config.yaml
experts_per_token: 8
optimizer: "ademamix"
lr: 0.000343
Below are experts of layer 7 (counted from 0) of a mixture-of-experts language model. Rows are named router (the router's row for the expert), down (a neuron's output weights, with its number) and show model dimensions 160-319. Each number is 128 + 32 x the weight over its row's rms, rounded and kept within 0 to 255. Numbers have three digits each.
After each expert's rows: a language model's description of what the expert responds to; "comes before" lists some tokens at least twice as common just after its tokens as in all text. This comes from a sample of Wikipedia text that the model never trained on. Tokens count by the router's weight.

# expert 14
router:099115161178128144151172150106141171144145125088137082132110082143120119163137146113152086128126150208138147134039150169096147147147108167085201186157107079135154103023111140143080110106084112133054093123150181161167123137151121112141108141095120137156144143152085058133098114169117150160136134134103099112134042199140140140139114163169140159140129090159131074176122198082139116087163133016172151113175126095111118190128109112126121147084119069146118128110102055152099167166108141
down4:107119097148137162137169154141076154150141099134085121093113107139108120126110146135108135156128128164115154107056145091088063089129111117145149127094123123188138063162126145116074157107116125114155125121120101156182069165107092131173159137118105167129131101141082167082118129172132111122160149126151115126143105145163093130129151124173119131127173118182071079146124093096164094158134089135133161073135140068085147111064090145108144134033124109110179077149127102190037069164129144
down5:219146127093110118086149134135179163160072078182135146163149181133092102081129125156161139091151147137120088165121107113172116143162167118167130181059146086128148088147187162130107092109159108152066108170094094150079155145118111104127181116173107118107096052089128106179108134175133091140077159134143128145114118118199128099085155161095141183093086118124084174138042118071092122120150112115137152120159159117066080105101107149097133124159132160126127213083116065112062151180123122
down6:143195086169108145159187103114152130155153134102106149160102096142131142196134137100106098119119149114087178186069134127098086150118091131123145059145120088169118139165056121120117153161130087112076168127119157122137097133060121115144176111099113068116108137162120131060127130137111115036164129160152099146074090142088098101144123107134122138118077150149112158144114106141163161170154115151159199150123135136082095083100120114134129171107051106173151131077114147142074088169165159
down7:055125088193098144119130139155091148211115114069154149138135160090165156084128084120143156132095054172111206127059123125148201096104141132147154111113134149198112131100112146100147112116133147126089174082076146119054108154086169088142104152111107102076141124174197071138167100120140122149188104143109139099123073129129135108080118124160194080088126140139154081130147091117146115113074110101113127148118162121068096144162128055093180099166084177076154117144141184099102124164157061
down8:094113180131121087175088142078160141066133142118139167180136141051121120105137070102127131187102190146126122139145100155093167157115158182142178127067125126110183142133126103157163161132113151160127155100161144034161198137060153124127126109092133157154136161072103200184115124128134096179144138149143154124139092129144099125145138133168085110069103109088166110091141116152136148116075098157076110165156156142133119121082120095135133142162192147111079149144153131124109146097147211
down9:083128139103133078147103162112105058119160135123137143138113085095153119140109122152100084127194089066147160199193121158086134152128153108107065111199115167050142134167158097140142102160076117117177107158131125116094075203113154172120083136142112152084080179132173152133137099120130143088102137133084168084116104077119183139187104148166104075133116171096142097104168086131100178156037163138130071167170111082135162089138131099114123132106151123123082100108144139107105114158109170
down10:134115156119127155091151166123129149136138099174122130103121137119130118119146127118135109131219126132143183099156113159126092131100146108160168144138123121118186139166169198092023089107073101131158085134168134165135110189116087090119105111110118129128144103091075158158128103162093148119074050117122119124121118133162104076142161152168087110091132101096109077140067112105182153148104104147125113092135152079124176159047085130130100153102099122161125070128101127140052143156112141
down11:114104125116141113162068135160112080205145121148085122117109121153130133193117119134069076146097120172151101106083143144189148134108069099114136107123121124117159166145142131121122184139100128120167141119142132166133093125206089145073159075104124118163114102176092118149147154130094112145183141115128129101067137117162141097123170150162171104115154080162109115180146212115147091134124101089147146152181168067130218092093147111056188109072135144101144100178178154093110102106073123
down12:036195126065057113181067136156157119134069116119114132132151131157121165100140114093142113128114144167174150085077141123168212137133173164107118089078132097119161108121135128174131128132179142164100132136093056114157126142160120195159114079127148152062146084125147113156108146142152100112159118122131108120092099137118064126094101113138131139040147135167117173099107115163125153109144103187146147142156125102110111148159145122158129098153111148121130117128140094129116125157175108
down13:135108122105141128121075111146177109128162156173095160120114102116155130127109121010175125128165156130103137210100148163098072114093087125150238108095118122150164117080139136161134134122182132095127103075143144126142114096087147137143123109093105155206143150134121081215125147147153101198137124111137086160106105129112126131147080158190106112120132123158159125192135148133111123141104087096038153110096144158138152169099117182083156120088142074100121113147146134172094122115094142
down14:129126092055142118181106130144127113114109124095125146141107165116145163175169095133120173091127122095138138091187139129151133116146100147122106152087140075138142161125150185162177061138152108054085086170141106147120165133122183098136197112086170184123129109096095218106136149197156096043133181156168153118136110125155100161114132165150087118063130096128131110111065159089120128128208120075053179068145121084125134127135141107114147041123095127104130179043134051169185123160208101
down15:145069174153161173156141164136119161109109152158115137137147175156095086146151079101099143132091189112101099108108100095060117137136163159180167101115166154153127185124098126091162137163132168172166125112126095052112118087127141095149089106119161198145155163065150166172182152145158114154123132094154116114124105163141109158116126136128116133124117125080139126140149110104163137145133082083162125183088201105091176136087164143100171149114151140130108092160119122174120066112135116
down16:116097064135122158152134113083109091108121117127170097148103167144096100108068152118133122110101101106113134172116126122131065110116052148089108126114094121153143144151186132104149151134148134096079140145123138121170177162127104128187108087124100145126122132130127124132172144155102111154127106067124106104130104155127166117140142124168083179120183089135162129075115139041109117142155162140142104103141146096066128155108090165142121104094122109126185105133137115157051129070099149
Sentence-final periods, paragraph breaks after sentences, and geographic name words like River, Creek, County, District, Township.
comes before: "The ", "==", "In ", "and ", "He ", "It "

# expert 20
router:142154211173152188088115180060138165171143144102128083102156084058092068101119158100123172137174159110139169147066146123122124131188083080105177191110133066131144099136120145171160152122069114166136110124126122130134083153086142062162179109103095146096150120111144136165120146150148134175121094159133152080107128155174140151057098112141168139115100108185119142094163107090146078137144106129132155145153112123078166228127133132075088144190146149092098126134121087130105181173127177
down4:085149118142130128093109143096123125147151158112138150201050103137119146156139114122128139108153121127138142102165156082168146103148158131112110132164116123101150149105097141198142136229113107202146200114103147089106145119113198130115071136085112105112132136156126116103135165151163073179173065146143097086119178081105138170128117128097102127119126167178147152099076137123141100156150120126142109153082089131144131125169140103149125188086121148104125118101110166098177148132115134
down5:133167120118170082125081176153134139109194116111152140100129097084124153103118145148144086107134165128121132141092152126160134140136134123099027138097133190072121148139132088118184110141053170142087142167133148085148147145126073122115143117116141082102110144146151156102101147144089140234103137133100150102108122117103132085107129147089129154108146183048104114149115140128143107128146133095131133151121178116150091045169154088117092178168212156150163113098206125094103096151107082
down6:090129171147098167120118140089112157107134150122203167144135182087126136088114156118118177154141157118169144058122118101127164136189150153134094157079108137119111149112184150170077119111111110119153134072107079117098118149145144095153127152134080101173148129099107093117094126215173158081117167090131125116103122176148044104158111110132100138145149100081124167141075171083098145109179164162135189104130098122166129204141107148135134205158093166167141075110171112139117129129135099
down7:153140079120139168170085119122129125152133085143163141118152114110106125151189159111120059146126143153133078106130127083126088130122083134139085146170109116109119150139091195121150129175120118138150120073111109138151084108160112092117175149117141116181143122092094081132094076164137116131158097126082124146159142165139125112095155053138166167164134105057176146122153158167140124147137114158163112176060104116118113078119105172146137129142144165124157098100109146106068136155113155
down8:151178164137097080129099148164127078159095096100134140095114135137111157103098050095184132189099088130120106130120126151124097103071178159110134096092196131119090076138173092111132132142162113132102170114172104144095131175131175145133155136098164157098112142145144155089129150090121150102122055119119121145099162095133106161120098181179133113091176203112082127162077098150116169173044175135180156103157175161168127078095163164149187147143124144162168119158141118106146132125142057
down9:122121122123100155220126140160116179139141083181145137150141138135130191139147220133109106130125105160146121114148104135119135129132158142159078071104105111128106093209131142084128141130125121187169108124125122142151076129145100127161169126194138097161120107127142104169051051092160164155100128139122120103088150145137137099113110079164102160112133085076155124077141131105176154140104123133111085143081148085109087089102130255126109097166130099103133123080178134100117148104111048
down10:071084157120083078130115114132109083085130155138123128120134187094081120131165100083130141122102128156189124142119085063148241115199159112076177117104192123120113133161099139061148113123094097153123140072121090131115107164065186135141111127101145151098155118102078118153111137210120151177175164125148150084140145138129170072171135117089148109117160128136122131108118128140121115141114084112135139078185165122125105108121096128167177145130160186165162141189145122107130192133136069
down11:222129133119137197162152146107150110064121131118176167098155138169140133127070121106210109117131168130095112185105141150112138147117059080142157169126159105140125097089105164093063105111181162149091172148208145186117108120138070098110147133107103160168116049140085072186109078131108150096115130160105148187139108145132177160175125057130133112102174117163145086143104158071169154126097141137103117127144085138173179157128094097170143098098147168112118175114092150123160089164163162
down12:141134141155103166144155142140119139139114139125163122056046129112117151178106094224142063134150121108145125167109124144225134117047124145076079134147107176124116159176109098150045146099122180115114155178128185093118166057157137159093153152118107082110138144136135115129160131093106168089108178110052134095117109149093152128152129136075084105139139222132116131139123103133103153128120125125118144187087145082091142124165151067135166129086090124122142140116130140096081082089155149
down13:111129120157138114077167188124153160079140095108113209143115120110096122132187162116149069055137153155158150129085179133166143134134151084125117155054160154117148115142141100109152126182136175133114121118168154051113130151108131133118168107068134144123205143112157148186082142118083108255150131119122116092137149157140161101134152173083094117106140144081111125113132097163170093104145130145071154084169160116125092091126131117086114164169216172119126138107145105108119094058094081
down14:156144182138043190161161149158138076164147103157104150107121095163134054134111111111111124139133154102112132118079089107070154132076090158184140131170171112090131128167094163149224126127091091106090159120145108132141139141132154109190110131154189146120132110093137120028165111145159129161112161149105093119133162136123073106125182180154129127139105104110141118138135128124106105124140134106179112188130133062101191166138098192116116133175156060146164185131113172135118053140059081
down15:132139119078117178160135151063146166082206091155156153174108138107096133084174173074153134136071166136170138097097148089154121106190171126109086131078095155077144109117154117078096081170141140117125113121117138117128081154130122148129132085082121090185141129155151126189147170154165135230144133089134111057120138145159128085157119155118130140112177150067110136113152157151153138109173141141119152157130148076163138082120106169136111124141168128098158154157142133110084122104094069
down16:119140117082154134095170117136127151106165127161144122104112150099079141125189150128136107106124141163128165111117120113162182102060207155101077118178098167108125131138079114134142132143077168015095087161111154095185141098124126145165089139107139148092181158101173111155167131097095112156120116088127110092120151110136123121146126141081133125115120170077090163120128112120127158076130144126132171134110165049097087067168142046099160125087160119137116167131189120099114139106131060
Line breaks right after or before Wikipedia section headings, and heading words like See, Early, Career, History.
comes before: "==", "The ", "===", "- ", "In ", "=== "

# expert 58
router:153116117112159153106197094101163154170174165191114144059142114144158139126125123164080111112108125124103127127147114104113100146189157100105099131117113096108137091167132106097120138117122158180142156112104118095172145100157083198121124113176124145116121128201125139154039108084105178133133126133150104110147131140084175125142131162092147150157120116126155119115161093058133151105123079086119142161083156131117114127096125061118101116184173057124137107164147142142072130131135120
down0:134182152098138146134125168113141096121140116081199130173112139127107110091184190112101107175115202106137153117124130160167184152099064079154079165129090150111124163101062150137122084144138126108059114175124113129132147154125196124125117148132116128086146131045158142140079148110127144140190101122083110145095127163176076118126120117169091068154105174127086145128062130113152144133109163163131156131157141127133160130117119142182110183155170175136081184152120086131114148137065083
down1:151097142120094193144080141102090125112135152147098090152126142100114109127076123102155154093142106101083076087191141148095112107138115177098199090092157146163148157097171127104141151149130104113102131098099175064112087163147107111120118113136107145123102109137119096113090119110119108220100164143110151160108127129165131147130157113131120127074116152141175150149084073116192129037150085154130119171088154070147153113096105134116150129189214114090165170189160130111106092117064149
down2:118178131108100160172133143127124190149134126084142091104121158094145132095105170119105128135136123146115092130089180148210121119153138156122139126081078093172119176098130108093169130124111162093130091117116101191133193118146127114135106169132050188093141144112117157101069156161124160186124051111126085122107154125137124105091116141140209114140146111159136205126046114126103146160164147130172139179164156153053166140063130148110137116098201155101079183209127111173125105180099121
down3:168159139126130122132078124183160118117150108093098191165112096152085121121190147109142102183106136125119138117142129153121161147109106093175095167154111201119132168161106154151146056166180130135053123162150149073142115192124145149139100127104154102138127145082170153164118152056141121115172104112108108184069140143187090143161131103121149125143068130134123079121099090122157062132082151122132175147156120087164139141087137111189092154161133141141123148104150135120193140124095052
down4:092149096152147160151126198111106124161125063127138087125132064136087104161122118109069128154056147159122164137135140112152148114154112098126112122166070110149091136132092160128136092192158161132083081145146115113087146142131129096116140098179133113091103114085150099225109155134111118091082102124166134102099116167158086101124138159176144127172132147164152116147077191063113094147066150115212184119139138077154155101139176148155098168194119180113174129139087070152082177123113115
down5:056169179141121114209102125095110158161145102088126083087131145109161172182145136104092095129131067148155141105152148124110104099119125155106157119084122134150128173118182105036110105144163080079106133128130162134162090187164120095135121135128114068097109144086143156083146214150123110220069109106154141093148095128137145141086128162141172156100127103116173084119100097157151136137083187155090179110149072156129115121105112147105084117133241126136129138206082116182110131158049139
down6:136139137114157143135119107115153138144107123122038154126129119150161133125103137110160107099165135170070161123121135045126084160150139145155159134049048109140130142135170114129097132152139137192105145158112102169127133064129123178161152169134077080124087179133157126150108191025162107083122116077126094135126151071157121155085086096145099118128105093143145132113108129158113124101153163123146091135105111085123145131160236157161166125107090207113137155099109120167114143121154138
down7:146170105085112186112110076130137153116087176118058104102122122115105066084117110119164101146159163129111092116127121138094189099143117146166142190136135148140119167139120115139155089128165168144092136123098109112000129125125089198094102154111127163097128073115147139193118082124078154093169099069146128171163113097182070188155170118188127131188132207112096116121094040100150126154092094166111112152156147159152111131103150128173149137173157153100091181155096087147127175157119149
down8:164108167037121099124086130162129154169101152139184140133170143083178126153087143120168151169117135116133131160162092107131134160142128112123166163153148171081132121174124082117172129115150181087127066094172173119134154154081110138140110105093124122202086121160156091173115133115182114121114142145118156164032163069095122172128149137151120163097131095153091118137171061170139078111120151120075094167188110149139069161131107137092125093116124099147153065108114178086164076080146109
down9:109136182102097198163129107117135149120100129099095141109127163134175090093092167103038145111140130146078069096108127140228106168120128189151177152055124119194152137099160095098155096106149154119109135163092127177123135124115108120153157166101049219053131110096132170083114122141099141122129056114135088095098106134158083136117135125183187120113091136124152208166078090134176193118160145194120152127150117113077190149112104139147123083086165111117121191149114071164136130138127121
down10:161141186093098112126118178133129141183167134087148159091161157088142132072112143136095200168114142138131154147131125110114060143098101146135166153149088172149088146086138146110103111134130116067202088135116189131151127136170057084182092101086143132125097151102157072152148092143155108157134082102096143088077145127125057156097096124141207152080127176100130132191156096124171163160089126077171142162139186124196139153138163168103188155142112138130118083104147197136162116005176113
down11:153149142093159152147135080154162107122166133109126137139129181160156094097128156127117126142127135117113139062087135112119109162169132083185082111153143155083124134128147116089171122130134073090087136090143117130192127144157136136093081140131157156079119164117118151139148174060138214111193113134078093126116086097174136157073124121117120083130124121137149107156079096180131128077151118161141203143158078120130142161092129142138094174125128094112072116023117130150108070113189029
down12:164163137107124110143100087122152140150126128163140148088164142078119144155122097141152086163169154112047136104156105050150109148111112077124090114104096143162097149131127133138113098164161152072093137125191125148096123078121108161142090101167159113109149103125152103147143087159146116030097129088100094121192161111181081137127119173121113121087143149129176102151167144120119135145131106133109156163170149066134036173120146172055125150103136061124145171142164127103144151141159135
Slash, pipe and arrow separators in career stat lists, coordinates and tables, such as club / apps / (goals), plus LaTeX superscript braces.
comes before: " ", "\n", "(", "0", "2", "\n\n"

# expert 13
router:132162109086152139148140107147137153088121156094091183114160089119098109144181136117148157102053140087147107130137163120136129082105124157179142100023158119194111180098098112083121109107173065055127127093114127077179130130117101173088151099188152156144130130136189134146100074123166145177133187136149138157090177120184134136152144078128125137098167055133115080102157126102157156121164107083072099123126061135175148173136129111155116099118081142149205120122074143109057096125125171
down0:055109109155049089152109125135146132164151159087112166113149137193139180086183176104153105143111108142128149128021177089106065072128161115102131054079065092183198140074202124113152132172117156111097101098123142148145130131189139070158142153180173178171038154138140111063123128149137112169065132176120153154110108127157122115138091151119143147105128130130117146081165104128144143100104136072120109117154130142098113124152122104137135131107123167094098163125053086188149074130093129
down1:145169067162132133110148121157106101098080149151098129126129100116155130132081099127163116106137122124124123123118117117153141133158129104144089161156119120151100105204140100146105121119139082168110166166164068168124147143116145156139118097094140141131104113076102139191122086142088114000116138125123135153133120138118115136108118163114137173011108169120099060128108093133128130120182181128131136125140147121136120100129117118138119139107150157120129114000153122126135149116255107
down2:119123108150116147118112168123111100089106150151121111172146096096162164154097083121161089143130109135098148111100139127108127173120125125163100138143150101159100152216171099128091106169109161165090150134113105151143198125129139141137108119098164111156119118127132123192159070148136109000141123115138167138083109127139085143132151142129108154000100123100143017126106124117152115113161197117119120141129157131130120113086099146158117136131146158157118094002102143122177111161231088
down3:113153086151081169075103154116133084170084085122162106149155077147230114102137095202106158136126162120123071138095072111127140112131098164130173105144106122110158089103112123122069154110125082148097171129063111170152093096120162132066141171162100142101132141119096076137118106134172182255180103154116153130188175120137091147143154069114118096143102117208124132131144152149129078125112126139135127149071144052130099110099069129126146109099095201129091132185102147149069064059025179
down4:109121092161136095073107178115101169142129174130053149117118171113128125148133153158113106141112133115122102089056128238052124141126171137139073068112117089119104111101175146152113062097173086116090185140088142183172109174206157096120206170152123136103068085146111123114120186142094184160124112110099144075150117133123110153158142102146099129165101177136131090131081149099153148134114152130154135095085119086149081114125116117112105132106119154124098137182077228166082094167078147
down5:096109113186092148114137117128112084094112133157107137160107127154118162141184164099170100080101062158069143058091152115134134113160165171068115094122137131139206090125166169142139090155146094155094129111141109182166126150183182154129130157167143149123080129139139155105105114140124100190107120130094155134162126157179136174190138151088077146130122071183156132080115155096171103122132114159132064105106108130094100104074128161124127063068127104145071159110079120177115089152077134
down6:149171095141131164143132159171101166100127182092140184107130138217107113149121134152157156125068133104143141133131132107024121161091151063078116169179089055104159146090111167124119049161100209186134147172160156165153132125140114117117231130109137136178137096150144180138131166113140143221137125178144099109085129055145123077159149084129123131117122062144136170117118087102112143129085141089095129150101116079110081205139049095186180133192141111095138153158080088090111119122095118
down7:147166090067102104080158135158182111112113166150105125106083159102177123136124107175081098132181166106077143116098098152125124161123090098147094131172136153121146129138082109109136152108117097132110146167108088098095092058084117095082085116055178104102160134111082158138141136108155172161136163192125090126128149081091106076114159132148127116154168164134169078192151096136110100154116118116122189133112164116143138165146063104090134141099107168160157067132142134146098153122060129
down8:111108140105083085062077189098157106150195101148146081125131167093119149115189104153106086159121125111102070120093088169161149133105122159123125085104090104113103115107116135111069171115138103175116148156039120165073182071116098082057073127118200129121081139125091157080143149119142142160141133138094134118105134119139125085126135114125129115164124114129128090210167100120140094164130072171140187138106112098104132108107098076096155127129125124118121116137158141156075156105097178
down9:100109074126095143170140134159135135072112114153127173118089077159119131164138178148172156139139126105138175168110096124122087160106151073122119133119088127086164161106152142121127085146117153155097168139109148149115091133136201157091162094203146112159170095191075069157113120165114113131104167161141110106111090093178195168172123176098051048077125077174142107134097173141149084169119167151103136091025095082113126150147113145167135135124129157123107134102099139087097113143141153
down10:164095192094096099097098133156140123145101112133188093110216159095168133177090172097150107132151140137121097127183103137180166202134139115139199137182109150165170110182144089166126102118110094128168131101153095124113107169127098151125076081149110132161118136125114132079090124072157152125144148093093154142055155118115103207109120143151104135150124126086102168145084138131154131117208141141106198215155122061174098117103179140139096121122088124165163107157180081142150153083094083
down11:124149198111061054141106153043139122126129166133156131136177077113148201140110115129128118146128140190172148143156136102153142155127157126129130186086138154092202126169144113172169085167125145114182108088090131121146152119136124158116125074155106163153090195109132131126096146129133120196156093108171174121131179124111137152095052131113123155104138145121122182113143119120110117114134123116141158092145161155108158044156138159195139120184090157089126131173139138163163124146064110
down12:159117158094170049112123137128120099075165105183102189118091164176124162152075119105183115136127107059166120119131155112106188188131153117120142127128118139085166183155158109140142080107130141139167150105170162158140114169156126113120117090150141125139141134195117127150110175113083135102151139131123144043107146123138141170123103195130061190107127102137149131140072124125103104126177137109101164154105102116123086153145145135124092112073153096101144120100170126176132128148181122
Single digits and dashes inside number strings such as year ranges, tennis scores and decimals, as in 2011–2013, 6–2, 0.8.
comes before: "–", ") ", ")", ", ", "; ", "% "

# expert 38
router:099170153140175120125090182131100139113155118152072134060069148146104066114159138135169152173150166097095159119181134133145107141120139105107149134119124151112127112098090092086063096107131133130072177171151069143110105119140116208080155097133141143169097125138182087160164128133145076121135090067148133089152053131119171050084093182158172143077089144108060155104096106112183130139142165072160124124144105113122213136116162105098095087145167124164155085168120153137062131109125118
down0:162135132116114120148153152103136104147132104131128121084147104147075149152165157139129110143171084168109148121137167091124142145144136119116160154210088135155112086108070127110111147202125134089109121131149211137148137110084166089159115134169104113115154142112108154095110114103143160174069114136133155130121141138148102081108115130152104100119119120104100139112130126115144131140092205137104145096142071082112164092162177105119111085191187090174108152148154177116134163120073140
down1:119116126150153084126152133137121134133124137134116102128212141126107152163149100116113105166108146082148122062138068118174174172177124098121098110181099126098181138144142084099121115124135128145179125143093144108137128142124125153087097070060134104170139206138081123095144113136089109144171197097130097147110123131166079132127151116065150078078098125100134127123127115123146129138164123131126118151120163112176125131137101141115243183189129136133097124198138087143171127156000141
down2:186142113093129124095118099137161137091097160128136105140163136071142140125114127061109120079147114141081138127090133124093170152085172140191125133150160103124068147122136090155200116144120109119162123173120084150145128145123111056146087135087090100133128137127116134205099126102144157123110177160140116120122169149128176157110146137046084170120158156155142092156080118117131174139179064130089138144123133116132160073134121127131108160128123175077158110023090110124173128144140111
down3:206064108122189135144109082137161135137115135103121119182157150153109176086093087027124099163142120076119171160123112142064118098101128116136101079132106087074146134111154151132207139145149127107172141125123176133136081120085128134136122127180145082127123169113189166097163115110184128148167108175132104172144122020148177134143111129085109125143162091073183133151141135028092134153126165133166128100163108166153135113123121112132138136116151118107087128111116138137164092138083155
down4:170139147138070100154121132149172110143133101145133137160075144089160104112136162124119135123120157197135145100123115179151077106097108197138159112139148140162164027146194061068218098118178119163194083100110116125133099150130096132192109139125110099139151125213133155145097128093185138107137128092138094150141151123129168186095111080075145159111132103113126156099143136087062183178086103152109113149067109136156094135101077156103132112163053151053137158049141089138127142140148103
down5:148140100154106066135133120169149116138122148146119108143189119119073135179144083137139133148107115136163071114109100109167214143146156096135144102220058140103171163133141107116155139134131085177165115179092099086138116170085180157079108134095141111122100135099118087103105096106067097131115185140125115129116128098177107154113169150063137062092112123100119150115112123130153144138139132169169140119117111128156134126161122168112190193163125125166111157189161134093146126162005179
down6:178104114180157140088130157168096166099135119125132140043148128152068221153138182137076135137148090098135099142117086123156153112081129126126138183166130122127122098183175113122202134114136150131195116153092153098105133096103113125118149104135151126147131171087098164109123113116100078131187101123105120129151129113125095146142150099094128127124173119180100093134165124099095098101126098157092157122129124139076183121138134104144114135182227062134148103172161115123066167069041168
down7:176168073100127062125086112143162047168128146181132161159098156136018078140098175160130148084161137135121119125125152098133167079172164137156108124113181151158109098147152125164168071155178146107153183091149119136111140180117136120147109123171149133102138108215105130102067113141100146136127123202121136130112129125155159138112147113140129125077154171174148123071160076037094128159113037145176130108116069144098136110153114153109068093152065149163137173101103140155143110139125195
down8:159083120113143109160166184135133161129171169203107174082171079114155091155147136097098117166125127087138090136142105124119188170144151108114115146190101142099100148130082219083133124105156141096140193094149117154132109171131121132089105128083158067119173153055092137102094109185135101114130154162101179124083122111135094125154173174130076112103093173099066130142051131175122110139074124152103172077134190091183116078056178135089110132183166155135138100150129147108134119199060165
down9:155131122111104059135148149126096166072100099124151121090125101041134179141160123137153102185142083143105156143063106151154138143136141110082107174128121156109140171111092172148149101135102178136086158144111089126151097116145118124130128124135132097144155142145102131120112162125129123190137203130178086139125101171148081105172110144089129141181127116139103141093112150159125125104095111136101115098133109088117133119135106137103105129204150187141177154225120169156136144122026155
down10:152122140162065163103098104194168188092091117109119127107111122104164095117184099072172099118142098218073178133148106182123099139118121137133202153199138137100120173097139098113137153176109155126078097129113078187108075105128119105088120155126094114180111133140138117148084064148160153143125163182115106117104168095115169158142132155086122131155159038137126197144134118127096106168100146097118102122133134108152167091155119117133165097181160127069180177108130125109131159141101150
down11:122135094180134172134148145133123183162137125146168170127153139158114121161174114097153144136119074109113105086093109142158147152151114061145125128172116106146132117138161132137111091145111151188100127123114138144118107119135095168129109093137153172142139135116116131109158143136116133085172100136156153141048132167159067156126141142079080110172146122139150130116143134103123111081177171116128134151095128112137151128136105094098168156089201170109134134233063124106093159108013102
down12:147103097183161158186168086117148162178147155113143143129104096125141108140142010153104109137118140113134143137167128187122133110108115134107181081151115122081143151150157136108121108101113088142156127115144115152125167128104065127111088119091094152084130131135096129153127137115148096098143095192103156115122138109113076120161114150158135171098135157099142100150134116124158141136126139153142164120159200132111053110138146119160079137053180125169088131185146133119146107096064122
Prepositions introducing agents, partners or contents, especially with, by, against, under, including, as in (with Ed Sheeran), recorded by.
comes before: "the ", "a ", "his ", "an ", "her ", "John "

# expert 10
router:087130149141130168148114151114104138158177150149139081146126135129119069130186195111074148112177174091189100155128180215160119116114116147081083132054121099138133085117128121147133162128144111097127183069078145102146116154141137096114127157142114149116131135125165087149116114132133122130166098083137137123146073148101139159197098085112146158154072188159133164157193121056104132144077105174128130119138109120095128124116109154121149154160158140118109165129088141190155172120132126
down4:096094137130116158053091156191150092134185163134079148080116157114123134151173116101078144078049063109161065119070100117120173106120141140090100115162046164119107125149153137098113143097142086118181173115164144191087173177143144159044143159099110114139169114094129143112186192164094108175117097155115174154100124115095137137117150201104095122159097157133131148116118073136135157159176073150044119079115151137136136186138116181127123108155122136065089108120096116117160110172112155
down5:138085044078162105162143177151161165088121185166168163113123123115081134139119156142147142165079111153123087138148110114096089130150131143100179097152082120088149126102139200134147159131093178118125130094178157103184076132113146127120076132132113094179076113166177032122186091108128143148182087110082152124071126102073175127149120062160191167113103136083129106127126134096195052161146140134098093106141147114154140161102106089151149140108122132093129145105124156106164115166178096
down6:094124153177152097167115151136112191079132132117143103127102172155156111047085169167067133129130088112145080116162097160137102120139142091101147096096145100113135132090208110124131153124092048139138127115161119123167072196132118130069122154156065165161119144094138142140113101126071176164157091106123126122107150137121148139179078092095167137119120128122143149117128115116120070130133151183103120101119095114120120149145163100142185140149175089125081139074214133099158145164149130
down7:138158218115146124160146113099173118147124136088158142112120044154144147198108120154167120071110144113097159089141108146127161161160088096189176129103121108158143120132128105204164119136126192130068168152209123155124105147115124139142109080134180135132117179099119143172115124165123095112123095242143118132094160144126085076116109129146094084115113104178107084124089099149133176131141122117163128128129108152131100123155125128126100197110149117117165151133145097121144115095122103
down8:122128065121117169162192136131093122150132163155114022105094130117118110133192089168108120084116119110144092119074157112152127089128077176122114134175112100126131173123124183132103105104172098108127110127060163092132142050174123092079158194062099097146140117127134130147131108140127122176130137111151118158123098146085168149162176144069152116150131150119079139167098062077125151122173138125148169118123164089126131110108098172116149093100128162163141099137097115156143155076090180
down9:139111111148172150164205144082191104137181081133101153113108118127151117119131131101120084114114124166137123123124144102117104106115202210076173121117134121156158139101174142176140112119113158149118139106089152145153069141182142106189101088136151134084089119152092105099058137097166152085182167130082094129124108119180086147116157092082131104108084097151182137135133110089172131150093090150063091140119166144124087125075079130120209154156133160170122165109141123142108142099148132
down10:105138187136074139132174122122080125139157134089120071095219109141092159093106085067154175156215117133139146145182145083121175145197126123149167149061147154133126149140175129132125132124112131124120142181149116149155162115109130140114141154109138160165093144165087103136085171155119101137089099122117123124120095094087084050097118132141139068102142099127144047159181129109123134085153097108174112148129120122145105117147138190137119095111129106165128145162154192079089132138117103
down11:188106128137142134099147186149140124072122109135110181100088157129116171117062118106109190118135144162098153153133103119139118140152075105095127155099118148147114170093129191145136113125064169194040151115186101101127108089140124145149162135159147133163096079106097072122122106200133068088150103116081146142075118107157140156080161055168127086147148113125132096114184125092190051100117162108172125182098138105183100118104110092126129134140089150114159082160145186129139125122176126
down12:097120139142079104168148157089114167114124135126094119088156162131115092125123127149168139176119130165124147134159145115104167123169158134146099099072140157120097095119156133080112096189139130134107148142130102189156139134033159149051137132140153121133093136098119092160120126185141145065069159106128080074091057181105083103193105150086132062085147101156108097130140126131162119133185110111167114124152151171201093139171129154131132092134109129131174136112187124108036148122189152
down13:150151073145130122168155145094137146142099149167152116119103070239100185092099139172143092124127122096071114184132088135131128127082128119144099124118169146105077078102088095134168166072154113118172142158119104107088095108146110125107151181203130101131159189176202118125083099119102131132162098103157131113211137191145140135119204105148140106126177118119079150161183109113110105139126200152164134078080069072097121183183129098107097108139174122172131115152090100141152105135106103
down14:142128169136172127146233183142149143088199130042196139168151159113140122111148141097193104133139108145129123138133110144098118165144114118126164154115145170161119156118169163085166130119148195110156142122172151155142155199120157139147111134094130149211102079083075100100092130155152107105103105200113105133083082062161126118091141113197148136125159114159177093157130079120165132186140153162137135146164153108133029117109084112092121150132108100169172118109142148106112094149148079
down15:142075132117150163117147101142127123151156096100136096131134072144089147156118136078109117064095154131143120120087175138141084164072167087131125158142106169165090135155111145134170106136134152124131157140115088186129127144075108139082062122129108115120180102184080090109150212094109131124220155104118132139174179079160097130101109183099103166123106151106122118063130098137146171160141112126120063147129155141101120151125097147134151145107150149124056168148113113171122133117135110
down16:163076135126068100172126059190152109126081104146093143164134090114095159112130164068174082083086118102182158163118162113169129156129093133181152143203126098152141119150141158112080081118118118114157110145139122130151154146114093096142148150173149117150136095190107101075054116064160097135099106134114099144108167186129132132124084157142137147157148071199112130133086151108124166165043184133163158133077149076126073154120144086156078149150120142094157093120155117172102079108188143
Paragraph breaks, list dashes, table pipes and header tokens in sports articles, such as GP, Round, NCAA, and section equals signs.
comes before: "| ", "the ", "|", "The ", "===", "201"